{"n_layer": 19, "d_model": 224, "n_experts": 64, "experts_per_token": 4, "d_expert": 64, "d_shared_expert": 0, "activation": "swiglu", "moe_layers": [0, 1, 2, 3, 4, 5, 6, 7, 8, 9, 10, 11, 12, 13, 14, 15, 16, 17, 18], "router_score": "softmax", "normalize_top_k": false, "routed_scale": 5.72, "balance_loss": 0.0119, "balance_bias": false, "router_z_loss": 0.0001, "n_groups": 4, "groups_per_token": 3, "init_std_router": 0.0189, "lr_router": 0.000275, "vocab_size": 10937, "norm": "rmsnorm", "norm_eps": 1e-05, "tie_embeddings": "early", "optimizer": "laprop", "lr": 0.00156, "beta1": 0.95, "beta2": 0.98, "grad_clip": 1.0, "batch_tokens": [32768, 65536, 98304], "seq_len": 512, "train_tokens": 509900000, "steps": 8303, "dataset": "wikipedia_en"}
Below are experts of layer 6 (counted from 0) of a mixture-of-experts language model. Rows are named gate (a neuron's input weights, with its number), up (a neuron's input weights, with its number) and show model dimensions 112-223. Each number is 128 + 24 x the weight over its row's rms, rounded and kept within 0 to 255. Numbers have three digits each.
Before each expert's rows: "comes after" lists some tokens at least twice as common just before its tokens as in all text. This comes from a sample of Wikipedia text that the model never trained on. Tokens count by the router's weight.

# expert 59
comes after: " |", "0", " (", "9", "|", ":"
gate0:156174100151082155125122154096149134108134138088134149164135128148140153079090165151107124128131099121105107099154131094160121143139085115130106043073133146123106131136094089131131106127138116120117109161098152174181128146120104114119169155106133126152131151143142118150118103121081148135115118103096100117132111141130175141122133174107
up0:105088160104142135132131101168155137140123144158135093106098122098105094150179107098118092135129110146137117116122122131085138092115142121120146197142097131156134114113129160162126109138129114146114100110140099124096112100122147177154079104156105140122098117127099153141139124172153113106117122161149146098138140138127102149144130054118
gate1:078147139140168133137132123122128120108153095091205105181165153126153118140151091090101118118118149118161151109105167106141077143156114187120126115112083136094117126099160159121130133119108136123111116121117107116151142123120123097145129145143103119129098143114166130162166168116153163137137150105095137119104092124104118136114147120140
up1:097102131128149116138167178155126120095121135123106096049138142125156072126184109142147114133119083135139140128156118079109158102138108134154082130112191092166104106147107112136145130153153143150166095118171113153089114147098099138191115098143135166119126123137129123114149130110091121165117116186146105062089121151121131153137124110147
gate2:131104129123127153131114094133095137117137143096133145189165153108143100141128130103104166118105124133158147135151168118123120119140133136137094126083091123109107144172124091132130127141156107139102112134181146219098121112117139135114139117179172118065140135121130149140111125106102120123166156062105130111108138126132112185139110164135
up2:151101103136105114128103137157120108164120145116139113185160170136141110162069123139132165161117164173158125152156161125155125126141121112115088099109120152074146186119146117084101121092106120097127142139171142175126149135152116095130149154136174130114144095114151117090128126142109123129146156095098151115105131106135090115141113151117
gate3:116119146132174155168145148120131117091154135098146090139130138140152130139188131119073125129133125149133131103139140079148148133139108158146102143139126117129082109144155131142121161172142127118154141133092101120105122114122127089179132146112118126125128103124179085146131208099104153169111128100135091123092099139092129132091126117113
up3:112159131116106153102139120129109122150090142148105144095134137127106147125080120121185135146128145111096153110126120188106151135136142117140176115123157112147182107097113146127142101121129129134090127136152146139133157135132114167116120120148089151123122121152064158125123064170157103127129124162124152117175144136116141137136109133146
gate4:101196154132163137128151125150090167080161131086136138118108124119103153142158147166142106095110137097121156139138155119157125106114128125140165127121149137139158102169097118176154097156153112128122117140158130128152121134151129121154073151126100113133090143125115150149157145140124125133138181153163107078157145131099167137105135194137
up4:115161165118153107124145141148136147148153128077130141077143170127106158153106150159156136117117179091111159116103174134161135125102149098123160130133103128155162120125108100102101107138123139116160125132152153142130131124126135113154106134113110140130131132119110143093105135147123112116171196124175149077144146120093134115100101143137
gate5:157104116152126105114093106116120143156102119093134116173112160128119135104090163125089194145150160125125125091107124110094099126134165111130131118164148153111066159118125129135128128116105168068126152124133172161098096130134141116114147124117137088122120097096172142132113071104063111114126091127147118152087123140090106131147155076101
up5:086136135107137142138143140152160127117140124135158088081139116128139092157170129143159126119124158134100148148155141128187160150071111123129125113097135139171159102132103150114128138137152122111136167103124088134129148121106139136144151140157147186134152141146048095121156107124119118137114149137078137085103140182140117092105127181114
gate6:114138098133062131096131092130125131123105115115164123158135145096133129117158122125085137127137080147104072098172165122118144128124081145131129131114125143130101098174138148137110089117118129114140132109127107135138147149129157104102127121127165173142124109094164127143169129077064101159137134141138114088108079094142106125141173123106
up6:094133146136173113192124167164128122130140128092090123133135099111141136184105147104171140132114148100170160125133098148142120143099149147142114134121145176095188173099124095124158170122135149121124168124146146123085132127122103117155126150143109119114104159156130141099118132153176151128141153142095119146144155195090128151103098140162
gate7:126116157123106126186118120097089137107151062149142106126120154136118093126141118145128120137128119115109133161123146113136141181150090147123123160141137151095107122140150120140116125080078175154112124098119122132136132115165134156113165122090102081144114129090180124124150158080111119149143110101149148120133143142121108126098155150128
up7:083150180145088159154143118100093157147147153134148123139126148123091138135164104126128145129112107131064125100117141147092134110119118123133112148132162135142146118143141165140122083139119147133157147134126144139129149157161115113137189123111137083138135064114149107158116143128086151121147130122120136126119092138174123112140158167138
gate8:117130084129114129178127113080114146177133113086130130080127101096117165104106097137123156132160155105097126099168149117106127106132145136136171162137113134125139113084166124115112135098099152106115152160166094150130066079142122165114149110148182093138103123129116165110108138117118104133156176126133104135105182118113091134140158108147
up8:146133179167119119106106129172147128101119161168129127159138160163093089124157135112103109108097102158158134164113129125106130144125088125121097083108155150128097119180103147151154142179148121165142137104086168127131176158136126105181129146101102143111150123144136109150133132148109144128096087113101113114143081139166151127133095149106
gate9:154135129142101099143119128101089128150126102150132115070099075112103180126122105135126160121120160086082078131142126172121117131099117157139166149132140186155141139150106088110124143125133112114137140137121110145156141077147095116102086087117169119128144134109159123118091127080131141099169144170086094091135139107116133138098175139098
up9:123174135115146166141109107137146118068153110089100126175129152130131116130122125117137102160154096195152163121126116102143129088144106110134106115102112135095111128106134154123126140087138121117084110126096135123115121146126132105146150176172112157132085139125126124114173134146120134169103084114146131151123128169143114093122116120174
gate10:108151074130133143116153151145101166090137091122139170084165108146099135145122151148131154138118110123120133127141126138146092113156160105149168107086071171097130107161117113112113131140100113144125130147181172073121100162121092105144107106105145117164137151124127124123092125104169082126113122142147131094167161099126120113112120156116
up10:120110145133140087158152107156141121149098159171109110093142118111139118091172121104124111120128121171150142114141109139142134144103127148118118058111098151155102101169121133113130118105131149132109122146123129170119148158174137094115147084133167124127163127112109143147122116144146089137138124086125104095093125095123125122149097123132
gate11:116104137100118120121161107114133126106145106076134140099106071153136135145174079124154078134107116142142121134151143083160157120133108126177082146129159145111121116079099131151126107128147117162128089099111104122124165104114134145116079122128109180104131118129160137111128130120130083159170150121130132137158114130092064175142169163120
up11:123107122114163099199114087137125098143137132155113089070137126153142123133142132116148120103122107115109100106153129153126135111135103107061093106119122150116147162120121160116148164145101178134115121082126063148115112093119145137111115160166102112079135134132127097133109115124123157134115095167102113119092125157103134138135122126120
gate12:144096115127154099161119154134130158101157092100122127138110113079113168128137097115145139105125150112168130133135109134123160127120147144137091101153099139150090120137142104111113099098115134125095164122136123144165130093164131172108170095094135075134157121105116143124144114088127135140113127114144158120126160143142149143099176130109
up12:136152123130130128162082137094111140122130105105128183128084106092120166111142095126137167110112145134109099159099148124117070138135109141102121100153156103123135148135133112125118094139106133154116184117152105115170092101154110140122146152109129080109125143104111081150152141091135149147133149122135145127143159150153148139129129151144
gate13:158128157151095139122105116135095157132099160145166098165106097124090111129133154132094178121141142143089111131177126094138149123159142181111143174146159163124105124162136141115097119111137102131124127095157132128096147105127116133074163110089144154094134126099167123122098127103095062115120170128174145116109135125163150128178124176128
up13:168125138124117146124100158126087137159136152140187101174126097094100088138156137153086165119131149156092119149142141102135130133151115164125151147142143153139121101160120150112092116143147141111123118124161136122094152097130113101092158075106173145081128140106150131113100138110087086142142165111169144091103133139189146111148140149147
gate14:112104120153151091171148151139129140099151107108167102120132123123139129135152117118105150109113158195102132160134142090100149098164127160138113162137172085136145153111100127150132163173153105186128120164119098139107100092071105154149121096108154137111139115113110130140151153103104186136094150152121108103138125144107159171124143106134
up14:140148108140119119196138111142107115125157097099136093113151149122139135148116103131151180125121176153097054168125177120143112096125114136132134139146179113139131144117128102106119156158142139164140138153144107161113132120106108110096130101148185122070165106092102118108134138067126158103143135130145128113127150124157155147117151103121
gate15:136097085120142127130133103117126142157154125125156116122110111083109180114146104114134130129104127113148139135124087108157118109081167137159169093134112142142109107170138145148111100137159120145098136119104154118132137066099118090155086136121120105114137113138138125133130116112167085143111151116132147139147124067109127143148174098126
up15:132120106146079165166125088091095108164134122139128120131122091121125137097143122100096140119106113109141125150098087156136138110117153123115142090101099152143117152138139156144110083146114086125114131148141156122142119086119100141130097134107153084099149144123118126156115111099161131105112104149087174129164151088111127126131142077125
gate16:139119146177100140124122140128109116119169153126134097161118114138118123073196125142157129101101111155150143126141134101107135094165099114163150120124095165093111143136163138121096114130129080144122122091120122142115136185133128117118118098076141123122157112109170110127119145082119109132182121145188119124128145128131151121144116123142
up16:159162119083162123134166142121151126109095087133150178152179124124142132170098146106136127150146136137134088141112144154157129149130143135122106153104149108186177158123105110122135169136149124145122122145095137119140125085089128120097162102156151102175116146125109171154126098224119154098092123136096141138138163124119141164122120141097
gate17:145105155122115077099113155152111133120114138134150161163136144142115139117098089139159129161102148132150123119133103112148102147149112153099109124155109148124135118164139174131099185109124135121138103093138150087111165127117122168128076121073096115124124102143136098122100109139141117125094121120132144165085108149086149118107140128113
up17:126113169131104105107091119131130161116113118103176128176139100102089146134104140143140103143121157100096095139107079107171092116166144154080120160157110135118167101167149194151099155121159143098125098103129166102159147126103082127138117147100124097148111148145132134119116133126147140133091142152109157159139133133140116116104147111075
gate18:135125149091124141166145135066068130150087094126146167106105147109129160114130088138137149121108156126094140155151128077172110125178125159131141088125125113131152107083078132119150137143113146087105166115128165151125109106107042095125123131102132112083135110116133144147135140087141081137125126101130159130093143127128097164137118135112
up18:089104113184138125103119122158160147083105162100122118141166073166128161115128149106138075117157112127124112113130115166100134147104114127147131120127104174157111141162161124132127131163172101134136122120121107105152119133126167133139101146143127158141106120133158128126125142145096186128137082143092114106153071105143128116136156089130
gate19:164153115141098095147107081126130124181150122081184133099143150143121097126126157150129183116157152170158109133147143056174123162137166104133129139123123131119177155103131085114110129133114152108130133108099186120151169119147145153158114127113130140126131112151085158109135077121109135159126136109109141121162130142155111126110124145126
up19:137155105104150122140088122098115154139150110090140144146159125180105146138121148125113130109169152150126065091094161082149109107149144130128116112140098119081144149058133112131127138107093164119119128148105160133134127095140105091153127159160095106126133141126065154131162082143132150078132143167120094134129128107128075132126118117152
gate20:106119149143077187132122106108126145105150119115143096120153093103157127127158157155091154125136112139129146151189132105126204145082120173169108140118150108119108121118131163099153102154129084119116151151137137122091161105076142132135159105119120096115148146119115168112132109142139149139151149148133108146180142125133160145151112150164
up20:131135100104108141161175116126114114142144102093122127074131095137161131137144125152137176155117143119114120130171131112166151151106146137122181115135163143153119133125130157051129106147136133115145171141132130133091159097121112152126128077149122108078147107111122142099128121146110118109132135117148159128166151092118157130130147163147
gate21:146101087117099130128122076119132124146093129111120153110128109089083113137141150139110146129119122126164097133115158134135105109158156146131133106134099138090116123136147163144124116121087172118068164117154099157139114116157125147137120097127152104133139106118142123120124128134161133116088131105142142124148176128139153127119121106132
up21:131151135126151114147130179117112119117126129180113101104112140144171123122111103123140108129144127168105125091155111152097157147127131078073155159135121130136163147126119084107153154115130118094172105134067097105128137137118129101129101158133128187153139134156140135137109130152123109137162119145134096100113057100106127119121115150117
gate22:132122119150123151120120168100134131169112153123116114109160168142113109083106079128134166135125137133123045159112093121137100130161172133115135129115113102154134129131147115117096143160100135135111136143097141102097106147125096092149157155122117140180115092117142110139112131077155101133108185111073108124111165137147085121178130116106
up22:115097150129114129107121152099096123163112111140120177072135147132100128088097118107132143098133134142132078140087093125167105132147150139104139104131094104135138127132149124126097125160106119139143093143078125112087090158106083128133145130109141170178128104135121109123108126082152084123108173097094103112107158112118101122180145117107
gate23:145095113134158099150129100153110152124157086103090128067139098143148133137112131148123125120106157107119156149124163134096104144130107131140124155132138101119127157113153103117154170079139128115112077125140130085104153109113129139143125142128122120101108139129124113142184171128141123124185158100093105125116075161115088094148150142155
up23:123165150111107149094154160109151134097135130130122101182081131110133121137175122083127113146133067176151136127139104112154165113124165163140135093114137137091116106133100150175117084160093148142129138120113132151131117151100109153104116122143090155143147110129107127148134138082120125138113083148153125123126115141115120167134103117095
gate24:096134102104173112116129103158128161102156118129107106105125156182111167149117108103167111128127177083151121181139098154094163121177169121111166152114100097086142109103145133117124162123116129118137117141153120128096157122107111159120092170105085127149102146154114142139150160147132152113135142122126138126129144159136097123083100153120
up24:155169100104147124105123144127119152118156119138122165081102110137109124129084124140098147109159143141101174143114165103149106123094117120142135122127150170152156129135112134099150093173119085103141117149139111081160120118170117126133146134164120133069134161125119099158156136141117133136119120180148157125139108085129131124110125166108
gate25:118138100131114126113141118093095135137098107117090142120135106094135153123169122135123159114121106124122103122109141083126122105124155181145130126135132113111135103141122137138101092109093119112106157112153150112109136086117067119128113142088128123063138142094092100100152191103136157111094120103138165133077168092124106131082100132120
up25:124137147127135112141121133141154100105133134126157108130105147151118113127075162104142125132159125155166124117129084142138124157153088094126135118107147160169126141106138121121142116111176141112151126128114100121166126134136158155098126133184153151150117096172134110136121058136079134156140088165087114122179052143150126120166172113143
gate26:068181140125135173141116173132149187169151108139127145152114099133119150133124092157139130128140140100160142170102092121106148119176129114166141134145087145061078117113083121148135149132150117092132126112119179107113122120106134124162124139147087109134117146138128160114139160131115126125083150109099122126155143123109109120135110126151
up26:217116159127130130117141145131130151087128150117139164123130106109139107130136172145121114108140095141088134089165135115115100123100110156117108124116134123160131156178175138156151098125133114154113166154140122145125140132141136112128155119096154138107121139094122094122142144124191162103156082120168149140086114133138150135126106094097
gate27:112165093122109175132192103084093122134153081118168154173146136155126144120152094144095128121155138096108130144141139098156098111149141154117143112119122128124113130117115105148128185155142083092113118196132118141136140116123134123097140127114147097147137123124111099150117121148095110129123132128100087168127104144143129135156145127150
up27:109168113132119153133174088120080121137157086111144134150131151144137161107099077122146158122121121139099114146126135104168045127174143153144142096156093166136132142135132121119117165132127100082116130171145102127139169141129112093100145143107141110146127098127121104115127147125152139116148137121103088157150114137153136098131175145135
gate28:130118119102108158099175144122135130153147133123130099084164110157131145109130134172145136140154141121123137149119097100178138136136145136123109105110153084118104087150152125085123097143147086129117150177120135120088103146114125086094106154111117154146129082116121109110127125126152091171127149120095129113173148108119116129156128137137
up28:146164119135113127120150118140101141159146151097141175054164151155144113100139141160147139125164114124111093117132116113133164138133139130064114090112114124129118115123106099090118118129136106117150144182110121144105095177105118151091160131084168145153140119134115115116124125175094124117122121075154123131135103152144103119165115142118
gate29:114153097134128118151153096091100118077135073078126122167155152118156146106174143082115123100156114156184078134150131158099116135112143119163186127086123178109089133151158161132112167153147130127122165138126145150137126131150087123136146135126143112122120135127139116138153140119158163145104142142118110122160132124116093125151111133131
up29:151133110107112124135127119116133120110119097109084135151139162119152119157122151087128117117155141134176092088152145160103115135136161089150179113109110181106101138136137106120117177110148153107117175133146127145113121085166074123121120098137158084111118093122131128121133106126134141138111096143123125113171143129122086132122135109118
gate30:163105117140104096177129071153141139121175136073148149142146150117107127119182131135100159122105145095154121118134168109140102103143117149180147098131132124095114123135147172155118119136114161154118159118177141102102116113112133195141134119100139085118109060102142103116120110120097156134094124140159148152126158186161143124140119118170
up30:046162164133158179098119143073102137123116135164120098111106109146156155133090135105119118120145121154084154151113099118110128118108153095087138164134121125143127132127100114147155134158124101112125092171069139148142132139122172086167112153172097147135128143143122146166131136128140094142154147133126098085120109102087141153131108130100
gate31:111100121119094100079142122083117150132103110137163189093162119146128115135119141146112162127139121099111150118118149077131094122151111136124167163113144099115139124103144107125109131110127105122138114155127132088091127133126085207165097114102141117146135119158128115123124091129116138112115139138141133155139131159132131120149132119144
up31:149161148139145146160126128125118104098136142124120102161103129082128118127141079092127097132143113126137090107122088164103135128126113119116087113109116159134134120160097124132129132132134152101097162104114112145136118155155170095127139164184147120100131143112150130139119178093126110140120096093109125116134135100133126141126103140089
gate32:116070164119131087126133120138119118108121138150141104125141128113120121122099109137128109155130167126126124137129061136124099146092120164123150118120187175113129156168125158116099139112161155136146140129108133120135129069094116122119125129067149110136113105152147138089058106086141138150136072118132125143165125099144128121139136067093
up32:129134099133142180158144129157144127158119095132122155112113134146127140133123175114134174119125092125164131088107136115142157132139111093182093092113120134144113129084135120112140114102121121113149114120147101122119133151156154185134153083175124162106128137114137140156156144133123082170133142138134129111089128170095170145110140174153
gate33:095120137139074123095136096125153117096145140118068082143096132125155122071150133131112143111106089125125121143111087103131141131113152124104150132129128133115129132134149196127146134140135116148115110113144128153110147153119131147117140189117147117140138102120126106159177150157119176107099142120145130160188100112131127148154127115108
up33:102147107117130104134142165107127107131095122105113153078110122115131118134149124095132087128148112168133149128135173167101133176151100156118142079130129087136110113103082136145114129132119138132145129104123092126139109093088106132152087098106089151098116129171133150165111149128134091162163110143148063102156082143078120153106137150119
gate34:136144103146113129108110124132167123101163161104133123135130165122097135114158103138103147142097129109124162163144135133153097099145108083146143112143104142048143159123169145135123150148134108117128125081161164122170163125117125101143160120174140101114097122140135100122160139135112154154115153165116168125145134150161085092141138164179
up34:124133151170141167126106097141160126144118168112116129161123141135096122127163130133094130127102141116113165123130127134152109115146146115131133118138077134097151124155164153126134176150119108115113115109173174133149149121151124097138182131146140089124094135117145098143144126115167171124128150122143120153119152137143128099101104164181
gate35:150114155113130159154121111117116132124104147088129117149166120145090072135198138162126136130127139164126100112108138145113157191152153145122152102148145117132116110102113154125092117096117135162095153129144120144125119104167119162150162091148120103156097098148127132110142110074107147107137099141135125111139133152168104090112165135171
up35:158139107179105089136112103134139122134128125142136112124110172125128118107176087134121141142110117110118143101138134088100091129174117140116120108161168148084093131128167173157144135107134114104144124118136139146087114166154133167147130108126127126120120086114140066135181154117105158129094096153152116149128116170137141117156152125130
gate36:132104122131168176134131129127100168179149098111097130096152094136140164138105121134121131101121178087130127177130165126111109114147102143147108135101139117135137119099128088109159170131146156100137123162173172116119124089126138126166100145125117105113092103121141132167140119109131086081139178083096142174128134145125099131143158191137
up36:108131155135058116107104160123143105111101152132134129171080148137124164106157139133126124149140084174121133109127095163152139135112156149115152121152109120151122102126134160130101105129147121140111136122103093164155127120090110119109095098097116142153142132125094132120150119134119142165118063168111161120110167096102156127132101094121
gate37:156168071160099178181086122129123143144140115098160124159108134083088149145155100128107104129147137134122068131133127086092125097149122122129130116150110164144177149109116111147117140141141110091079168162155135107157138113121112120114173131091131070158095113097133123159145123176130148125164107151104104143150129156147113123122134131097
up37:131164128150108173179095122146092135171133126092139126129117135099087111128126102128116128116135158089095084139116161085105089110156170161114170154166090132158138146119157122131123125149137116103096150143149106110126132115090111135135162130086142085157128098092134143142137144143152155099170109120139086157129129148152130107114123134110
gate38:128131147126111157134124081148163175104173162149122128109114114158143120121145152116102108141123111129085146125153135131096173123102147138177117116127128107100116121113104146119175116168145103132110119155133141167095095127120135128110191077153161119094164155107126119156118127114193106161150168120159116143112161121172148136135073123150
up38:139169099133147128105143103113126126131055100106119187167127116155128127093154131111110103122133126168173148146109087117137143117141132138106143113101132133176157156149137152157126107092099070156099085143124152125122123145133130136163110155107087120184090129122104108123140151169136169098107101164077102113117110130095103137127143130110
gate39:135139134103130128152135144117119127157123103133119139154136094127134162098112108141139170135123128113135108166101140120182084157134132131131141125107106123126113117149154083146139132135121107113093104178081124084128101091126143134098105110145134093170118178119112173135124125087158102102137137126080113142108150121115120145135165103133
up39:138130119092131161123127157125112116174135115152133095157143120136147160123114092120154194159129129151144107159116124162168066148113152111112136120132105135141120124157163098121118142094110117092116095160129125098121106067126131127111085102128174103143143128114104175095127123080163113117179146126122119121092160114106083136139138118142
gate40:180102109137088087144126113149195125155097104105148125102129102133106137131111159117114139092122102146124097110129143109088124159151100110134102104127121124148124178142119140133149122102154152118140125129149077134130111093150132165125112144147147133120126138124115084129139139129081105132103107122130150118100065104110148133120131146082
up40:115132119094193176150124176115132135140151192150128122094155148137113106139165133162112124169130134091090111121142143135116133130099154142104141145160123133160138109100112150132133155164072122154131136142100131124112146158121151121160180131130086111154115123141154146133121138167155159150111145156191133105121113170152173119108117196162
gate41:111083168108127155101121167085128155105169148106146151151147108112147128133134154121103142126101089110113126108107138123098152125092124151188123143124094091130147119172124126151135125139133085163111123167108148112112103134090156106108128122150161108188144143128100160169116118126139108151144155128135091128153139126121157124147115138148
up41:073132142137142153110096156049122141124097145109147156149133096104103172154112147152126099147110157128121129122089148117137129127102187187122122187147103125102151135110130114134125152130133123141137128171092098123153067135131136134106142132127130143146130140149137163115130145132114161118151150146135127136176141131108136140100176121136
gate42:122125096113172138096137136124054141155127144125152169128173111175141116135147115100130119119141146113142105137115144120135099132080144137120153131107089092109108090133147140119120133153099135105134139151095190118130121116131104115092146114123162133137148105110181134201075117148150118113146178138143144134083099152156105114111092155140
up42:168120107131110097174121108142111112084138090116152167121155150087149135102122154120109112148142114134109111148112135114145110095141069140139124112096109149158140160150099155122147124179163146132164086124135101093140138118121150096133123133127141143113137157125164136135132160143080092150109099105121148160170102152140147125113137149095
gate43:119134138165090088103111122115123122156093131099153114191129128121108116150135157140121098113111134195134104105143099163097137143128155142102151114176095139115132145161142154116112150127168112108096138089165116133094123175154064130147115113096140160114126152152151115124109106132110160130151124114138137093130110150081099140110151134096
up43:101149100150067153179115100111110124088089137155114090165111131153110129101155154120100162114162080126099115126147138148075159142134132142121121130125119118146114112127146126101123113134159145111124179150163119135150119119166122107083163123098139110101148114088139159156141105117127128103143181141149102132141109144177134133135104132169
gate44:114138124114142122069147112108152127147115137117159088106169136150119114100118087160133156140177143121138038114061121096139130169126182128071149125136116111139101125130108126103124143128100164086127141138097142147107116145098133145137112116103150188160124112104130096095081108130142131120116152088129158131086171136137141147092120113158
up44:138114150146089118177109145164142115091143130130100133138086111115155129134131192130143116112092088140121222145166141134135153119137103134178109133105154144145130109132156146143146122102148099168111096108168125125123143110148162142122129143156094072118115150119113138145172116135094139121121097199148108120154103113109098105161098129104
gate45:109136102086116121135100139122105154141125120121145165126125108153115172135105073125145131092156151123106175135109135153168126147154174134189112137127136140086137122100134096107121119141123156116122150140155103114147138084164137138104115151150126093103097126127123126164121100124114125121143170128116154126156154117156086135089112134147
up45:088123107092132109162103133129108170154120087115132145092149088141134171148098097131164116117127154117083163157096133131182097145148192159198096148131146143080135133109145093119101136111128146108129134143143137112123140132165128152114110156141110120140099128129113128132125105112113125126143176106120141121157138114143082099075111167148
gate46:135123113150143150126106142180115150153130117132116096110109080115119107138152115106152043118104110161118158132136155099161121104146123128198143107145109138121115113110079125125124131131128124124137123109100124139119157099156131125144110107151115096104128156144164125134084152115173118141190138084178125126126155069104105172134136118124
up46:113148147093127108118185133129137151118137108107097155134127116128150160117135127139110152115130103092157121147129121142080165148103117139152131133087166138170106135152123129149142159163134106133133148194180119129154076122122082138124164102139109108124120135118134128131182101152110135113081116140070132153146117178174167117107132111122
gate47:090148142162119134124124141100128146125182147104181150162142057114139140141137142164134139108098134106116163149127171126141117112097106176109106150113143112129109109112154108143121138165124127150113116145152119147163086092085154143104170110095167063151111128111123151127114117124109142098130141158107114125158131180143148119145138151144
up47:119136138143143149109100145121139145096147150151149138160157076097144147137142111173138144116135143108106159177110151150123096158116123158095130160121086109149154107127136082164100145140124143133096098111138098123152110090085179126122140164089113090175109126120112177134115103166097112094135131156127109146164152159109143127165147119141
gate48:153158059145136145133136110120088154091124068090140149151123073169138117130107112133107132112104140126089141114158097057167090117147132140159151133104151124107145129179117110132144108091148111107110091148118166131162171128118112181124141145109133126149125138141140154125177137125109142145129131109153111093121080103120124129112127128091
up48:135166087130115141127111115104090132117124077105152128110147105162112106145086122133141147123115137106126111147111102101175069109141146119153124101132109130132104124135167119088090125070133147122156131142130168112138173132145124151116140124116140115115146135118154150125129161118107123115114143097170163104127125085110126127124112149117
gate49:139118112135100084119120142123124125121153147101143111189153092089151113113171132161117131127091136179096115141174125139106149168086134136122142116141129137124107140158151156122129114105108117150102133098155168103126100181149117110081125102083171131143153136112121109108146119120160097161160155131124114101105149156098106108133145159100
up49:156180108145186109199135098165130133135134099116167143106163102128116113170101185147185102133110138111140102144144112094129124147105099115123126110148111089183125127118127171120136097130113098178159111095134151138132128117134148161139150107143136122126111134151108118146109158130168128118141136132147121120119142147117096129122134158062
gate50:110119126160100106113110126090115126127134178141093111124113110130117106127155134154124135102155111171087134138172120154108093138140135127135114140133159086083101140120141115121106101163099136174138159103125151113200124113173129110142103142079145119154147110114177102122089103125114134109124165177128140158150138129110168121108163172154
up50:129143169079152165152114100160148122144151116140180128126126147118148135156104099136125131162072118110161131147076133112150143107116140135112095108135099122165119110135129152132127129104152122124110117111143117136068161129104133120125146079155115140110097120160083092116147110141165115145123103133158098099133123116103137105110104118137
gate51:156115138121130124110150118164141114115127174130131135183182126131155112097140177076121114123162120147151116118158148131120129104077154133091127080149120129082067108130158189098107118124099131145093129102142162142144120107135089124128149088110150102154114107134120138142111098102118165127128090141174128129120109112129114109139085146083
up51:135108149137135149142103095060085111133131117150137149139107137080127108130145103147140111127122121113150154131116134145109071123152098108134104126103116129082168174182134158140137091139104137138141098160075090141148117137108151172089129155138162108114133156138156116183126145082115102115096129090123142155145141116170069140113169112150
gate52:137123098143117171120123141101122125127153134064170171171160124114117154104129126133113133119130123146135119140115124097161098160137143133115081117046108112134133163119140091146151133133134082152102134187068133129160152129110102131101135146131148144153150140134157123138123106155106122124143145116095129118163099145137137154130150139139
up52:102104169098147069120161140122149154128120140193093131111113106129134120127132156128120106134123145097129151096149119141116173113119107109105131129148165124132147109122107134165166134138125162140126095123121161115122085125138179152151151129127093095146085152134092144142091107118106078113105148120147137123095144148129099113186092124114
gate53:132152140093153183117112137177100151117149115106076156101094104131118162148124138146106118126095159082130137129155160146120131132145124147121110113139097143113145128115092163108138132122129133134094124134121148163081085113060132112131158147107100154131117124114148142128145137103160127122130174136124147132120110141112122145116115164159
up53:127137137110108088137128149098156112168143123159161103173163154108113113132125102133154160116112115162095109132085129131135132115119113102135139148127143169077087147179129118128108127151124124127167155122140125117132166127180152083127059078128163079087177177125137113114115133127127166116157118106143112096117153110180125092119123129128
gate54:102153093124084129112169077139122130114113070130131142145170169120161115105113143121115162148141073161094129116150119139063136123141113145161118129094131101086135101162127139143145141107110106114109153112123131145139139113122135142101125123153153135138100145145116097093168124108156082108128116103100115107118123153122060139180142130105
up54:206150142124162129111130137165107134132116114124154115120134091166147114166159130133120122122112163124145142151164069136099158142142149116126115099158127076112177162135169117093140100130136144107140124078144136098085141063146126135148147127112142159092124091114148139099135097155127135146134116146159135164117122121106155119163135128136
gate55:141117167148123146138127117138133132163153127151184113159148083130120130136096138145135172110121158133102149150149140146117060135132158177108135151141080090156103104128174138103104163109138132116137134128155122139101129085108166134075139116079148091109132083115128141122076115156141087118128092145140132130122141127110160116118102117107
up55:124144128133089120149170104124107123139138113159162104149178097147111150130079142155150148121123174126132145137161135126127084124097133175113169142152106104149116078096142149120103175117141135115114127126125132152125145084115145118103129100097116099121096086147148127105081112127125104121102100138149121148127127149102143126117108158127
gate56:122124126202105129167118116122096125106128107125121133106166156125143112132179147149147141126166106120134141121083133101118106130141103139128144123130177140133118120142142198130137110101112165125119159114114165096108115122162122148160159121135121106143104137138098137137142116085102189168123121178130140121173090155120136123142137074140
up56:114159117162096126146136090126096146109147137139109116118149119144148104138210108161154129146153131129104110093113119144130101149113142142143163106136173164154110119130142182125154121095138160122102125107132143107127120090179122128148123121136114097124125124137119141098130102079134166152156139155122155123158148151141137132149145098138
gate57:142144128141128137125088113166083142126104112104172133180134102124132162123146140171123117127131140123111136113124169128107157127145119149141121092153105126137128135115136164120120109101143122063145152099163127124137165107121104114108127116087157108150143123128118115125165146154156087115152106129154161122099095120162082087082152116113
up57:151138107146160150136099142137091143133093120113137163112151122167135169111075116165154135112143168118129142139127127147142087099125137123120150093157133134116168139086103142135126144110108097107126141124134120145139142124137126119166122105112114127173103072131144156134113142126151108102156056111102175107134136122104122117108161125139
gate58:183073106095138104165133086140083147119172108108116196116066099148108183141132150102089144112100140112129130119100144149140103123136147162172161123138124163125095077121108133121131132135133144132130130147108123137072127111106092156105137146143108121100151105126112109146159136110122134127184146102100125097142123128107096145153148091150
up58:094148168170141148103109134103161135179102145143150096131153140074132072126140100151120123135143093137136102118138134130105145126145112100172123159121146140121127155118139129113138113144145123157108151109148092130149128182149145123105116031134151115128131152121162135133107115116121109133134138130167143155115131107174166170139116134145
gate59:143136149146112158156125091107085125152151132098139152188139133110150131122140142118113151131114093147126137105115146121128087113154118125179150096118101145091131135128145133124121142146151106142085171123193150162147140129149125101109158136125152068137121113114137137147125160139128130123185148095139127125119170151123110136121076165152
up59:138133131147142139160134120157112092125117137126129148173137153140128126126134113111143143129132133141159150127141115137157086089150145119153138115143133142083164168115151113109097133122125121167114126093172156152139157148123138121116137132119140082114121111124160105135113133138101125102162144075165156151066159131101101122134079182127